{"n_experts": 96, "normalize_top_k": true, "balance_bias": false, "norm_eps": 1e-06, "optimizer": "soap_variant", "batch_tokens": [32768, 65536, 131072]}
Below are experts of layer 3 (counted from 0) of a mixture-of-experts language model. Rows are named router (the router's row for the expert), up (a neuron's input weights, with its number), down (a neuron's output weights, with its number) and show model dimensions 0-127. Each number is 50 + 12 x the weight over its row's rms, rounded and kept within 0 to 99.
After each expert's rows: "comes before" lists some tokens at least twice as common just after its tokens as in all text; "comes after" lists some tokens at least twice as common just before its tokens as in all text. This comes from a sample of Wikipedia text that the model never trained on. Tokens count by the router's weight.

# expert 61
router:41 51 57 41 68 46 40 53 57 53 44 71 52 55 47 50 27 47 49 44 38 54 24 47 44 52 44 50 48 62 43 56 42 53 43 40 66 34 46 41 23 42 70 24 36 67 58 37 62 58 31 41 51 43 55 39 52 14 36 56 62 59 58 64 53 55 63 51 41 49 53 40 42 39 88 42 60 59 47 40 50 61 53 41 54 40 31 38 50 40 63 26 44 51 74 60 48 41 28 53 48 39 50 55 69 58 58 53 53 57 46 71 56 66 28 44 56 45 58 56 59 57 81 57 55 65 52 67
up0:53 47 45 51 70 46 55 54 55 45 68 51 49 46 50 36 45 56 42 39 63 26 41 68 46 30 45 46 50 56 60 59 33 44 59 39 50 37 54 50 28 56 62 57 26 47 75 37 53 38 60 41 48 40 57 48 70 43 63 37 61 70 47 63 41 55 53 54 49 56 73 38 41 40 55 53 64 71 51 29 35 47 64 63 45 53 53 35 62 65 61 51 62 40 53 63 43 55 27 67 31 36 43 48 57 58 49 53 63 54 54 49 34 37 34 49 59 39 61 73 73 47 40 13 45 27 48 73
down0:38 30 21 58 41 35 55 62 63 53 43 41 42 64 40 59 23 50 55 60 54 40 65 57 46 45 49 59 44 72 37 43 46 51 72 47 62 65 53 24 69 38 47 62 64 51 48 59 53 52 43 32 44 56 42 48 75 48 49 44 56 38 40 55 63 33 68 36 42 40 40 54 56 60 58 38 67 30 63 52 49 54 68 32 55 51 51 55 25 59 61 49 48 53 45 53 60 59 54 52 37 49 17 26 55 55 62 35 66 57 60 28 36 49 61 54 56 63 28 43 37 52 38 42 46 44 46 23
comes before: " |", "A", ")", "C", "N", "R"
comes after: "S", "A", "I", "N", "E", "C"

# expert 2
router:34 59 77 49 51 28 42 56 54 50 53 57 54 54 43 22 49 54 41 41 41 47 42 18 63 35 53 37 73 34 26 44 50 48 32 61 52 49 62 49 43 35 32 40 57 61 77 52 26 51 38 47 69 55 63 60 60 43 49 49 56 40 61 63 51 56 59 53 49 58 51 40 41 58 64 43 63 62 42 50 36 38 65 50 50 48 63 53 62 43 38 57 57 60 41 45 29 35 39 51 49 44 81 51 40 65 48 55 51 45 49 56 40 56 29 41 82 42 58 52 48 68 87 56 55 60 53 49
up0:37 62 39 42 44 61 71 41 48 25 67 55 47 61 41 34 93 38 60 63 46 49 49 32 62 23 69 32 50 39 46 47 42 52 56 70 49 58 48 50 33 47 31 37 58 46 67 50 45 30 45 49 55 68 75 52 51 49 51 46 51 62 30 44 49 47 61 59 54 53 69 43 41 31 49 47 49 56 53 65 30 33 54 50 35 47 58 63 65 42 36 56 69 65 40 31 40 33 49 58 48 42 72 52 58 47 33 53 37 39 53 59 44 59 49 36 43 38 64 37 70 62 52 59 38 58 53 61
down0:51 50 47 49 64 34 62 57 58 44 54 67 51 46 59 61 29 45 43 58 43 39 52 69 47 52 50 51 42 66 43 57 58 43 61 46 45 36 48 41 65 51 72 70 47 61 25 48 57 54 48 60 41 33 27 57 46 55 69 46 54 34 57 47 58 65 35 58 69 50 52 65 60 74 50 48 72 35 29 34 59 58 37 53 67 49 46 41 40 66 62 53 22 51 65 56 35 74 56 52 68 65 46 45 58 72 61 46 58 46 30 47 33 58 50 47 56 73 11 56 36 49 63 32 53 42 45 49
comes before: " was", " he", " the", " is", "==", " it"
comes after: ",", ".", "\n", " that", " wh", " where"

# expert 28
router:48 50 30 59 53 41 57 50 58 44 44 56 48 59 67 28 51 45 63 51 17 61 58 25 43 36 62 53 74 51 22 52 34 55 54 56 46 44 57 41 44 54 51 48 43 58 63 62 48 45 34 50 64 48 51 57 60 57 50 47 63 61 50 91 44 72 51 41 46 53 50 55 49 22 59 44 71 55 26 47 52 56 64 48 59 61 68 51 50 37 63 13 49 55 27 44 53 32 35 64 32 47 74 52 34 42 59 48 69 39 41 51 41 50 57 56 52 46 47 51 32 57 37 50 54 61 59 54
up0:42 54 49 51 60 58 71 58 42 47 51 55 26 37 66 33 48 64 30 49 45 48 29 27 61 47 35 44 63 69 32 48 61 61 49 66 48 36 54 68 54 50 42 57 70 24 44 52 58 60 34 37 49 61 56 63 53 46 47 30 41 50 38 53 47 52 53 36 44 77 37 59 63 51 48 34 45 56 41 51 46 37 33 46 51 58 71 65 46 53 54 73 53 51 49 60 47 47 59 26 50 55 51 57 53 68 45 59 55 66 55 34 25 42 45 58 48 79 21 64 48 46 50 41 59 80 31 57
down0:31 81 41 41 50 53 18 60 63 45 46 63 62 42 39 39 25 58 50 35 48 46 47 62 25 50 57 56 59 41 42 57 64 46 35 35 68 60 44 42 46 39 55 51 36 67 48 52 80 57 62 50 46 47 71 39 46 62 48 45 46 38 34 51 52 46 74 47 51 36 32 60 12 47 64 48 36 60 50 61 45 44 70 57 52 51 28 62 70 51 48 27 38 38 41 32 57 52 50 41 40 52 64 32 48 45 56 46 43 47 75 61 44 49 53 41 37 62 60 33 50 63 48 53 37 46 48 49
comes before: "|", "-", "\n", "==", "The", "==="
comes after: "\n", " |", ".", ")", "==", " ="

# expert 33
router:46 42 54 54 64 30 67 46 49 46 41 58 60 56 41 54 41 62 52 39 48 89 36 39 36 52 66 14 53 67 55 43 66 55 27 55 54 45 45 45 45 58 52 46 43 32 56 50 43 36 44 43 42 50 39 28 58 21 18 43 68 47 50 46 51 73 49 54 45 63 60 50 32 65 56 48 58 73 45 50 43 47 48 51 62 63 33 42 47 38 42 57 53 65 59 41 43 32 53 69 50 40 63 46 71 39 66 55 48 70 41 58 42 39 40 52 47 49 56 52 52 61 56 51 19 53 52 76
up0:68 47 36 39 48 55 51 44 54 69 60 64 65 41 32 32 51 73 48 51 46 40 36 63 59 51 58 78 58 39 43 47 50 46 23 52 56 58 61 50 62 63 63 33 49 51 59 55 51 31 48 44 40 61 39 50 70 42 35 60 38 56 62 63 58 41 44 62 45 40 60 46 47 55 44 28 45 60 42 45 54 74 51 69 58 67 47 61 64 53 56 29 17 51 53 52 42 45 43 43 22 76 39 51 47 45 66 60 62 78 48 38 64 87 51 37 39 59 46 36 50 50 46 54 52 45 47 57
down0:61 68 52 45 82 50 37 47 37 68 58 58 50 64 71 33 36 57 60 37 46 50 58 62 47 43 50 66 39 39 32 30 80 51 50 40 42 47 59 30 38 43 57 40 45 59 56 44 54 69 30 42 45 32 41 50 48 45 46 37 44 53 58 34 54 28 54 51 56 56 57 50 44 74 64 60 59 31 62 57 69 55 66 63 59 56 26 62 57 54 55 52 41 47 51 40 50 77 50 40 44 59 48 38 34 75 33 36 58 27 46 59 61 76 53 43 51 43 57 56 44 67 43 25 57 53 54 45
comes before: " |", ".", "–", ",", "%", "7"
comes after: " |", ".", " (", "–", ":", " 4"

# expert 57
router:39 35 56 52 63 47 57 51 59 58 45 59 31 61 56 56 64 48 22 35 53 50 53 48 33 47 82 39 54 39 24 65 43 53 34 47 52 44 62 30 39 54 57 34 41 31 45 65 57 50 41 35 62 61 56 51 62 33 45 75 49 27 51 60 63 59 50 51 44 54 50 43 60 36 50 34 49 64 39 43 16 40 37 39 54 38 26 40 53 52 52 51 66 55 48 42 46 49 30 58 48 40 58 25 73 42 68 64 60 45 49 65 18 55 70 50 52 47 51 56 56 56 64 59 44 61 49 60
up5:50 45 40 44 63 51 54 53 51 41 59 54 48 59 52 53 72 24 36 53 55 76 62 47 41 49 63 48 46 60 55 48 53 47 46 54 44 50 55 42 58 25 65 35 82 50 79 59 57 43 54 61 62 49 61 63 58 75 45 52 57 50 60 42 35 47 53 56 68 30 63 60 60 52 28 25 57 44 57 50 50 48 47 55 37 37 49 47 42 40 45 50 85 62 35 65 51 34 61 49 52 52 49 58 51 42 40 75 52 46 48 69 46 56 36 21 51 27 44 43 44 32 71 45 68 77 58 45
down5:63 63 63 36 42 54 42 42 63 70 44 53 27 61 49 71 54 55 41 51 43 17 41 45 51 65 63 51 56 50 41 51 44 50 70 45 66 43 50 50 25 45 50 47 55 61 43 26 65 66 66 58 69 45 54 52 63 47 70 60 71 56 35 49 26 48 48 58 42 45 35 52 61 45 56 60 26 49 50 32 27 37 48 33 48 39 47 41 81 60 41 54 51 52 27 31 59 65 48 50 60 38 40 56 62 39 68 39 74 54 38 67 49 44 53 49 54 48 36 44 47 36 42 60 21 49 54 48
comes before: "\n", " ", "==", "===", "See", "P"
comes after: "\n", " ", "==", "%", "otes", "s"

# expert 49
router:38 64 69 72 52 45 40 64 46 43 47 58 37 61 50 59 32 68 39 50 49 59 51 50 35 51 50 44 54 37 47 47 72 52 31 48 61 27 71 33 32 49 35 49 31 64 40 76 51 53 45 49 61 48 40 36 74 50 43 48 69 45 69 65 59 52 39 55 35 63 57 41 14 52 63 48 59 46 44 36 57 57 50 50 71 42 54 33 41 32 35 39 52 63 48 58 32 30 62 60 47 39 39 43 45 47 65 44 65 54 51 61 34 66 44 46 52 52 53 39 26 53 70 48 56 66 54 69
up5:56 62 63 35 55 45 24 51 26 53 54 58 44 71 40 35 49 34 60 57 47 68 27 40 47 43 47 46 40 56 58 53 47 60 34 37 54 49 69 53 62 48 59 28 51 63 43 59 55 39 43 26 57 64 54 58 57 29 45 22 49 63 54 54 67 52 39 63 50 28 35 45 73 35 57 67 54 66 56 39 59 58 32 34 48 56 53 50 77 41 50 68 53 65 39 68 50 29 47 41 38 54 50 37 55 63 46 44 70 63 43 40 43 56 47 55 70 80 64 41 52 46 55 47 53 45 30 59
down5:36 60 34 42 43 41 36 56 71 75 39 49 59 57 56 65 57 58 28 45 58 63 60 37 60 38 52 66 43 48 36 51 55 36 17 51 66 36 45 46 38 50 61 52 29 56 57 56 69 50 42 45 73 51 60 30 49 42 67 55 55 77 55 50 33 42 55 61 60 52 49 74 53 50 76 59 55 37 65 47 57 63 72 40 61 62 52 49 53 54 42 44 39 40 53 57 28 35 65 52 71 47 54 71 46 66 42 55 46 50 44 45 38 35 31 52 67 34 53 47 36 52 36 43 24 44 46 53
comes before: "\n", "-", "|", " -", "  ", " were"
comes after: " |", " =", ")", "  ", "i", "a"

# expert 5
router:32 51 50 59 64 41 48 58 50 29 39 65 59 68 42 43 43 63 60 40 38 64 43 46 23 41 42 37 61 44 62 41 64 60 38 56 74 30 59 40 29 52 67 38 41 49 55 55 38 59 34 36 56 69 29 28 57 43 31 59 59 49 65 52 60 62 42 69 39 70 60 33 30 48 73 38 63 57 39 41 44 60 54 37 58 48 43 36 20 43 58 37 59 64 43 34 38 49 58 59 42 36 43 42 57 57 70 52 56 50 40 60 45 58 50 39 67 43 68 39 43 54 67 65 43 56 50 61
up5:33 52 62 54 42 55 53 55 34 58 32 40 54 55 54 56 67 31 34 51 51 58 59 66 67 56 44 36 62 66 44 71 58 64 51 60 60 51 49 45 47 30 72 30 44 34 59 69 54 43 65 45 45 29 47 65 40 32 52 60 49 38 52 66 59 56 39 49 25 19 55 41 36 30 56 60 60 41 55 39 32 50 57 38 58 49 34 48 71 42 59 43 52 55 47 31 25 57 26 66 29 35 39 35 35 59 43 56 57 54 62 61 36 68 45 63 52 60 62 40 60 50 40 58 65 50 40 57
down5:64 57 45 41 42 45 55 57 57 51 57 28 32 61 39 67 42 28 47 47 46 35 65 48 47 50 30 65 26 68 52 42 39 72 51 12 55 34 62 65 53 85 59 53 40 38 43 41 55 65 35 50 27 54 51 58 43 29 65 42 35 71 56 52 68 35 58 62 47 39 56 46 63 43 38 66 60 45 55 44 49 49 53 40 76 46 41 55 56 52 59 53 29 39 55 69 67 48 51 60 32 52 42 62 47 50 55 55 48 47 46 52 47 49 80 61 40 54 46 40 55 41 69 65 52 43 47 40
comes before: " |", ".", "6", "9", "7", "5"
comes after: " |", " 6", " 18", "|", " 5", " 4"

# expert 1
router:60 38 31 50 63 41 58 65 51 40 37 44 60 54 59 56 30 40 63 39 41 51 44 53 50 39 64 29 80 22 53 49 50 62 22 63 50 50 57 46 57 57 49 41 47 53 89 63 45 35 51 45 63 57 57 45 65 61 53 72 51 34 43 48 50 65 61 41 45 53 55 26 57 57 60 47 50 62 42 50 48 47 55 47 50 39 51 41 61 32 61 33 58 50 61 49 45 79 58 55 37 48 88 40 40 57 48 62 53 54 34 57 34 38 59 56 70 46 46 38 52 66 52 50 31 66 26 46
up0:68 50 51 64 43 35 62 55 54 51 54 63 50 30 65 66 25 39 49 53 35 46 44 47 57 51 46 41 63 54 22 65 59 54 37 69 64 49 61 59 56 42 41 41 65 59 59 45 51 55 30 52 53 46 32 65 63 38 75 39 67 52 54 32 55 51 58 70 38 54 61 19 53 51 46 29 41 43 49 55 53 56 72 47 34 58 41 54 47 50 48 31 39 41 48 42 38 40 66 39 59 56 69 57 15 37 47 63 56 56 35 53 27 49 44 48 61 78 54 58 34 69 51 40 47 37 62 61
down0:34 41 54 33 41 54 42 70 63 51 49 50 53 51 31 50 57 40 59 38 51 50 41 43 58 50 36 37 41 52 52 47 63 61 71 53 35 48 35 47 41 66 44 48 64 43 46 28 44 39 62 26 64 57 66 61 70 48 55 25 71 52 75 40 49 44 64 73 29 46 39 30 57 49 56 47 39 53 66 39 59 58 64 49 38 52 60 62 63 51 74 46 53 37 27 35 61 37 67 56 62 47 47 49 54 38 50 51 35 65 49 21 63 52 58 28 56 54 66 59 40 75 67 37 42 53 54 64
comes before: " the", " a", " his", " be", " an", " its"
comes after: "ed", "ing", "s", "ated", "es", "ted"

# expert 13
router:53 44 62 49 54 57 55 56 56 46 48 59 35 60 43 50 37 53 57 53 52 48 47 50 48 43 42 28 53 57 41 61 43 57 26 55 58 38 62 32 44 66 72 05 46 31 80 55 51 70 44 41 48 58 54 38 52 47 26 41 39 53 55 57 51 70 54 55 36 64 51 23 37 66 48 35 55 39 37 54 56 72 48 44 72 57 39 44 53 37 61 37 55 68 53 44 54 34 64 81 55 43 44 25 63 44 66 38 60 71 56 59 49 56 33 46 44 44 63 42 49 29 64 47 46 56 59 58
up0:42 51 42 32 47 50 42 45 59 79 42 63 28 59 63 51 42 34 38 65 55 51 58 65 46 34 65 46 70 59 60 46 29 61 60 40 53 41 40 55 75 48 37 59 63 33 53 42 53 37 52 27 37 45 58 55 39 44 53 46 44 48 62 70 42 69 47 65 57 65 43 59 44 25 40 53 69 43 50 64 37 31 50 48 63 54 42 51 35 42 43 49 47 50 60 40 35 57 86 60 33 60 52 65 65 52 47 62 62 62 51 56 42 43 54 30 48 50 60 21 50 43 66 42 40 60 35 76
down0:56 29 55 40 42 45 37 47 48 45 71 56 58 54 50 46 49 43 49 55 48 46 56 64 35 29 43 50 62 26 45 59 70 42 49 64 37 43 67 57 56 68 48 33 41 23 48 46 36 67 79 50 59 52 65 41 47 41 70 62 67 48 42 56 64 33 47 67 71 52 72 62 56 58 79 63 47 53 61 31 48 57 46 60 66 78 48 58 33 63 46 44 44 50 50 29 43 69 64 41 45 69 54 50 49 48 43 74 39 44 43 63 40 42 38 49 49 56 49 38 53 58 44 50 72 65 54 70
comes before: " |", ":", " (", ".", " JPL", " of"
comes after: " |", ".", " MPC", " ·", " JPL", ":"

# expert 6
router:35 51 53 54 64 39 48 58 52 33 36 68 61 68 42 39 46 66 59 38 40 64 37 47 24 42 45 34 58 47 64 42 67 60 34 60 74 31 59 36 29 58 62 37 46 54 59 59 38 64 34 40 56 69 30 29 59 44 34 58 57 48 68 56 58 62 41 67 39 69 61 32 27 45 70 38 64 53 38 41 43 60 53 39 62 50 40 37 18 44 55 38 61 62 47 37 38 48 49 59 44 35 41 37 64 48 65 49 58 52 40 61 46 51 46 45 67 44 64 37 46 54 65 65 44 59 53 58
up5:50 64 54 31 55 38 48 44 41 46 46 17 37 54 42 75 67 59 43 34 42 61 46 64 57 75 65 54 76 68 40 60 50 58 54 52 44 38 49 42 40 24 42 68 51 48 65 48 49 54 45 68 42 46 48 37 46 43 55 84 29 48 43 45 46 40 57 61 39 53 63 62 38 35 73 48 30 57 46 61 40 51 58 57 44 41 60 19 67 47 67 40 49 44 63 50 41 47 43 60 50 28 62 35 56 52 61 74 42 72 63 54 52 44 47 46 56 35 57 45 53 56 48 60 33 60 63 45
down5:35 57 35 43 60 62 61 42 34 51 64 30 43 66 61 41 48 46 57 67 43 60 37 51 33 44 48 38 45 63 44 58 45 74 38 67 32 53 49 57 64 54 67 60 56 51 80 71 61 55 30 43 38 27 33 48 48 57 64 37 37 37 48 52 32 40 67 45 42 54 50 56 64 67 39 52 48 49 61 58 54 55 46 41 13 73 42 56 52 60 34 59 67 56 78 63 58 33 61 40 65 59 57 60 33 42 30 50 50 49 58 54 56 41 56 42 33 46 57 52 55 48 50 47 44 27 52 33
comes before: " |", ".", ")", "%", "–", ","
comes after: "–", ".", " 199", "0", "7", "9"

# expert 41
router:41 33 55 70 43 34 32 56 55 52 38 64 70 48 54 45 51 55 64 49 41 75 24 66 53 47 30 52 59 72 42 37 73 70 52 40 53 46 53 34 46 51 53 59 44 44 58 74 40 78 48 39 51 47 44 38 44 26 41 64 60 65 53 71 42 60 49 49 33 58 60 43 41 59 45 43 61 57 59 41 48 50 39 47 63 40 21 53 45 49 29 66 60 48 38 39 53 76 54 60 40 49 72 44 55 46 63 57 65 56 45 54 49 62 60 29 40 36 73 39 45 58 41 52 48 74 59 52
up5:33 44 37 33 54 37 32 64 73 66 73 66 41 35 55 68 77 51 50 53 32 61 60 41 58 39 49 50 67 63 51 27 65 53 63 38 48 38 67 63 40 41 53 52 32 60 49 75 48 69 45 46 44 53 57 51 45 37 62 51 62 34 55 43 57 57 58 55 47 72 57 66 54 43 39 46 50 50 49 50 47 52 49 47 63 30 43 40 44 42 53 42 48 60 63 66 48 74 47 59 48 46 46 50 39 62 11 62 62 53 41 66 69 33 46 70 40 36 46 52 34 65 37 53 31 36 41 49
down5:62 46 49 51 48 62 70 32 37 52 59 31 47 49 39 45 33 34 66 54 57 42 38 55 49 59 39 61 29 28 77 67 38 42 50 61 47 65 28 41 63 55 33 44 60 32 68 36 64 36 56 56 49 63 58 46 59 69 49 43 54 68 53 48 29 43 54 55 58 49 50 50 47 62 63 71 56 32 44 44 30 55 61 42 73 64 50 51 77 57 54 59 51 43 60 44 44 47 35 54 39 54 47 41 48 54 79 30 48 68 53 50 50 79 35 45 52 43 68 56 67 47 78 45 53 56 62 48
comes before: "|", "\n", "-", "|---|---|---|---", " ", " Born"
comes after: " |", ".", "\n", " in", ")", " 0"

# expert 45
router:35 49 55 54 56 50 62 63 78 57 26 58 63 62 36 51 47 57 59 41 43 69 54 46 44 51 42 22 53 38 52 38 66 69 33 62 61 39 65 49 33 48 65 38 42 47 72 55 49 43 40 33 47 72 54 40 53 23 27 46 66 60 58 67 54 51 46 51 37 52 59 40 51 41 55 45 45 39 39 44 57 64 50 44 57 52 30 37 17 37 48 15 52 57 51 51 42 61 40 57 42 43 37 52 39 83 57 44 55 44 42 54 49 70 50 53 51 49 51 44 38 68 70 53 56 69 43 46
up0:42 53 58 44 56 49 68 43 59 62 43 45 32 79 69 32 57 31 78 47 46 63 61 43 52 81 67 44 47 19 44 52 38 56 52 62 31 56 65 46 50 43 71 51 34 51 45 42 61 58 38 48 50 65 52 37 60 47 56 45 63 55 70 53 46 35 40 52 69 52 52 49 55 52 45 36 43 58 36 42 31 31 55 29 28 36 58 54 43 26 41 50 58 46 65 48 52 52 49 36 52 44 55 31 52 45 55 67 37 44 45 38 42 73 53 82 44 43 60 46 29 51 44 51 54 47 29 43
down0:40 52 50 50 51 43 53 57 58 48 47 53 60 44 32 49 55 77 21 60 68 61 50 41 49 45 55 26 49 50 43 44 55 39 49 35 66 78 58 49 50 83 45 28 77 51 35 56 34 33 25 43 51 47 69 51 53 32 40 41 47 46 43 52 43 49 38 56 51 27 62 76 50 50 63 40 52 52 67 56 60 73 61 56 43 40 49 64 11 43 45 49 59 42 57 65 38 56 52 42 52 52 38 57 47 59 30 55 50 68 55 70 48 41 48 52 37 49 29 46 58 52 47 61 42 63 60 41
comes before: "\n", " |", " (", " \"", " is", " and"
comes after: ")", "\"", "2", "1", "}", "8"

# expert 51
router:30 50 48 57 67 39 47 59 48 32 34 64 59 68 38 45 44 57 58 36 38 62 39 49 25 40 48 33 60 43 62 41 70 61 34 55 76 30 59 42 28 57 65 39 45 48 57 55 39 60 34 39 57 70 28 31 58 44 32 55 56 52 61 54 61 63 43 67 39 68 60 35 30 42 73 40 65 55 40 39 45 63 55 35 59 48 42 38 23 45 61 40 57 65 44 36 36 45 60 58 41 36 43 41 61 56 67 53 54 48 40 61 46 55 54 35 64 45 68 39 46 51 67 66 46 58 50 59
up0:32 43 35 49 57 42 43 43 58 36 48 52 68 53 58 75 24 64 52 54 35 50 54 52 60 43 49 47 78 38 67 33 54 68 60 61 43 41 60 59 50 56 50 47 44 31 74 48 51 58 39 21 45 38 64 56 53 76 39 41 69 57 66 59 69 65 72 35 40 51 71 43 44 49 25 52 56 58 45 45 62 44 62 60 38 61 68 48 54 49 78 48 45 51 43 54 58 54 60 39 55 54 41 50 58 44 52 73 64 55 29 33 56 45 41 40 43 64 59 26 36 44 57 42 45 67 57 49
down0:64 50 51 55 34 62 21 37 55 46 47 48 67 51 58 44 49 56 28 50 58 38 50 45 34 38 52 57 53 42 42 56 35 54 46 53 39 44 30 16 47 33 54 63 40 45 47 53 58 63 59 45 45 58 41 53 56 61 24 61 38 34 55 33 48 45 57 61 34 36 36 38 57 54 43 60 53 55 67 30 54 52 45 58 38 53 57 52 58 60 48 52 33 43 29 46 68 68 67 74 39 44 73 70 26 45 49 48 58 54 48 14 54 58 56 56 31 88 60 49 56 55 60 46 43 61 52 54
comes before: " |", "–", ",", "7", "0", "4"
comes after: " |", " 5", " H", " 4", " 3", " F"

# expert 40
router:38 69 56 49 50 48 67 56 61 54 41 50 78 54 62 65 59 42 52 45 47 45 41 24 37 38 49 49 44 52 52 32 68 55 52 68 48 42 72 41 58 42 53 34 19 47 37 84 37 36 48 51 57 41 51 59 64 11 47 83 44 33 65 54 48 47 57 49 43 53 54 36 40 44 51 40 62 56 42 47 33 63 53 47 56 56 65 39 55 44 42 52 53 63 60 48 46 43 37 64 38 41 54 45 44 78 52 58 78 56 44 55 49 44 51 46 57 54 51 55 53 47 83 48 38 54 68 50
up5:57 61 70 42 55 45 53 63 75 37 31 43 60 64 42 59 14 44 57 50 50 31 70 42 61 37 69 54 48 41 42 48 47 51 56 37 52 35 50 35 60 54 47 32 54 49 54 49 22 63 63 38 66 47 56 68 34 49 40 36 50 62 69 60 56 75 50 59 54 33 36 56 36 64 61 62 38 57 62 52 76 56 53 58 50 46 55 50 48 68 46 57 49 50 57 48 45 49 43 55 44 47 45 34 53 32 45 50 72 47 65 51 23 34 43 56 41 60 51 71 48 30 38 45 47 64 20 68
down5:40 57 59 60 06 50 75 40 50 56 90 49 49 70 68 53 57 60 66 45 61 50 62 50 60 47 49 43 45 53 45 41 42 33 48 44 50 55 63 29 51 50 48 55 56 75 58 46 48 61 41 59 34 55 75 58 80 54 51 44 50 53 41 39 69 42 44 52 46 55 45 49 31 57 31 53 61 54 52 49 55 55 48 42 36 54 38 46 64 65 41 28 43 52 55 68 40 37 54 85 61 34 37 67 52 64 56 55 56 36 57 42 50 52 61 48 53 69 44 32 59 53 42 54 53 34 53 37
comes before: " ", "\n", " 0", " 1", " 3", " 4"
comes after: " ", "\n", " 0", ")", " 1", "%"

# expert 77
router:32 58 30 51 60 16 45 66 54 48 44 59 70 63 34 47 62 50 53 55 41 73 45 58 40 41 46 30 67 61 67 49 55 59 48 48 63 45 42 35 42 54 53 42 46 62 56 67 42 53 44 55 69 59 33 26 60 54 29 53 58 47 47 50 57 67 32 66 39 58 57 40 30 59 66 45 60 75 33 45 27 58 45 44 47 48 58 36 42 28 52 35 48 67 54 34 42 47 58 59 43 41 45 31 48 59 69 49 47 46 54 49 45 40 44 38 78 44 73 54 53 59 54 53 20 66 41 54
up0:51 59 48 46 66 44 44 59 56 48 29 49 48 34 34 51 64 27 68 39 66 68 43 52 59 51 50 42 78 49 50 43 41 79 35 53 14 38 37 50 50 55 70 57 60 42 43 40 66 57 52 40 50 44 53 43 79 37 38 43 44 45 46 51 58 48 35 48 54 56 69 51 55 56 28 69 51 40 24 39 43 50 45 56 54 56 37 58 67 40 25 42 46 48 62 21 55 63 56 47 44 48 57 52 45 46 64 59 65 56 30 50 54 55 43 58 63 32 67 74 34 62 40 66 46 55 65 39
down0:32 52 58 59 19 53 50 36 35 32 46 49 47 49 41 45 32 58 58 65 67 44 46 53 36 39 48 45 26 25 49 54 56 67 51 54 33 78 43 53 44 71 40 51 56 48 36 62 41 63 45 35 28 37 66 63 53 26 46 51 62 60 82 42 47 55 66 57 41 60 52 52 55 29 53 57 59 39 58 58 63 64 54 63 40 36 38 67 49 60 45 29 38 59 54 47 65 54 55 58 62 56 40 46 29 36 45 53 54 41 39 60 33 66 68 52 19 33 43 52 51 43 55 39 58 53 52 41
comes before: ",", "6", " |", "8", "7", "0"
comes after: "|", " in", " (", " on", "–", " September"

# expert 10
router:31 37 57 52 53 41 62 78 61 48 52 53 35 55 34 41 57 44 58 46 40 49 42 63 45 40 61 56 48 34 49 52 48 60 54 58 48 49 54 41 57 50 59 48 49 26 58 48 28 49 44 62 45 49 38 57 68 35 44 51 62 36 66 47 33 48 37 53 50 45 57 49 48 77 43 50 83 12 43 52 57 61 41 48 61 34 55 47 50 21 59 40 62 56 66 50 52 64 74 56 34 43 54 24 37 56 56 51 67 43 51 57 26 36 33 57 64 49 58 55 43 29 33 52 57 52 65 81
up5:46 44 52 44 47 34 60 51 41 46 50 77 37 51 50 48 53 42 62 49 48 56 42 61 49 42 47 62 54 46 64 39 55 57 50 69 40 68 50 72 46 25 41 33 17 28 56 54 35 35 61 44 49 31 64 56 55 45 33 55 56 60 45 79 37 48 48 59 51 50 56 59 56 78 46 47 41 56 61 49 46 71 60 40 52 39 77 26 60 31 41 32 63 56 37 46 41 55 31 58 73 64 56 49 48 58 41 31 43 63 45 61 55 41 36 51 46 29 81 45 43 44 61 49 62 32 57 47
down5:45 36 50 46 61 60 58 50 54 23 47 25 47 34 40 49 67 55 48 41 66 65 59 38 67 47 59 57 63 48 57 51 37 53 49 54 56 32 60 42 26 74 42 42 58 62 31 67 29 53 45 39 60 67 51 39 35 55 66 53 42 50 51 35 55 56 69 45 50 46 48 41 41 39 52 57 37 28 56 35 53 35 31 54 40 43 49 57 29 51 59 72 60 49 34 55 35 40 55 33 14 35 50 70 50 53 42 65 49 62 56 49 49 38 42 48 54 67 36 22 60 48 69 72 46 57 63 62
comes before: "-", ":", " D", " S", " P", " M"
comes after: "\n", "-", "\n ", " Born", " Country", " Location"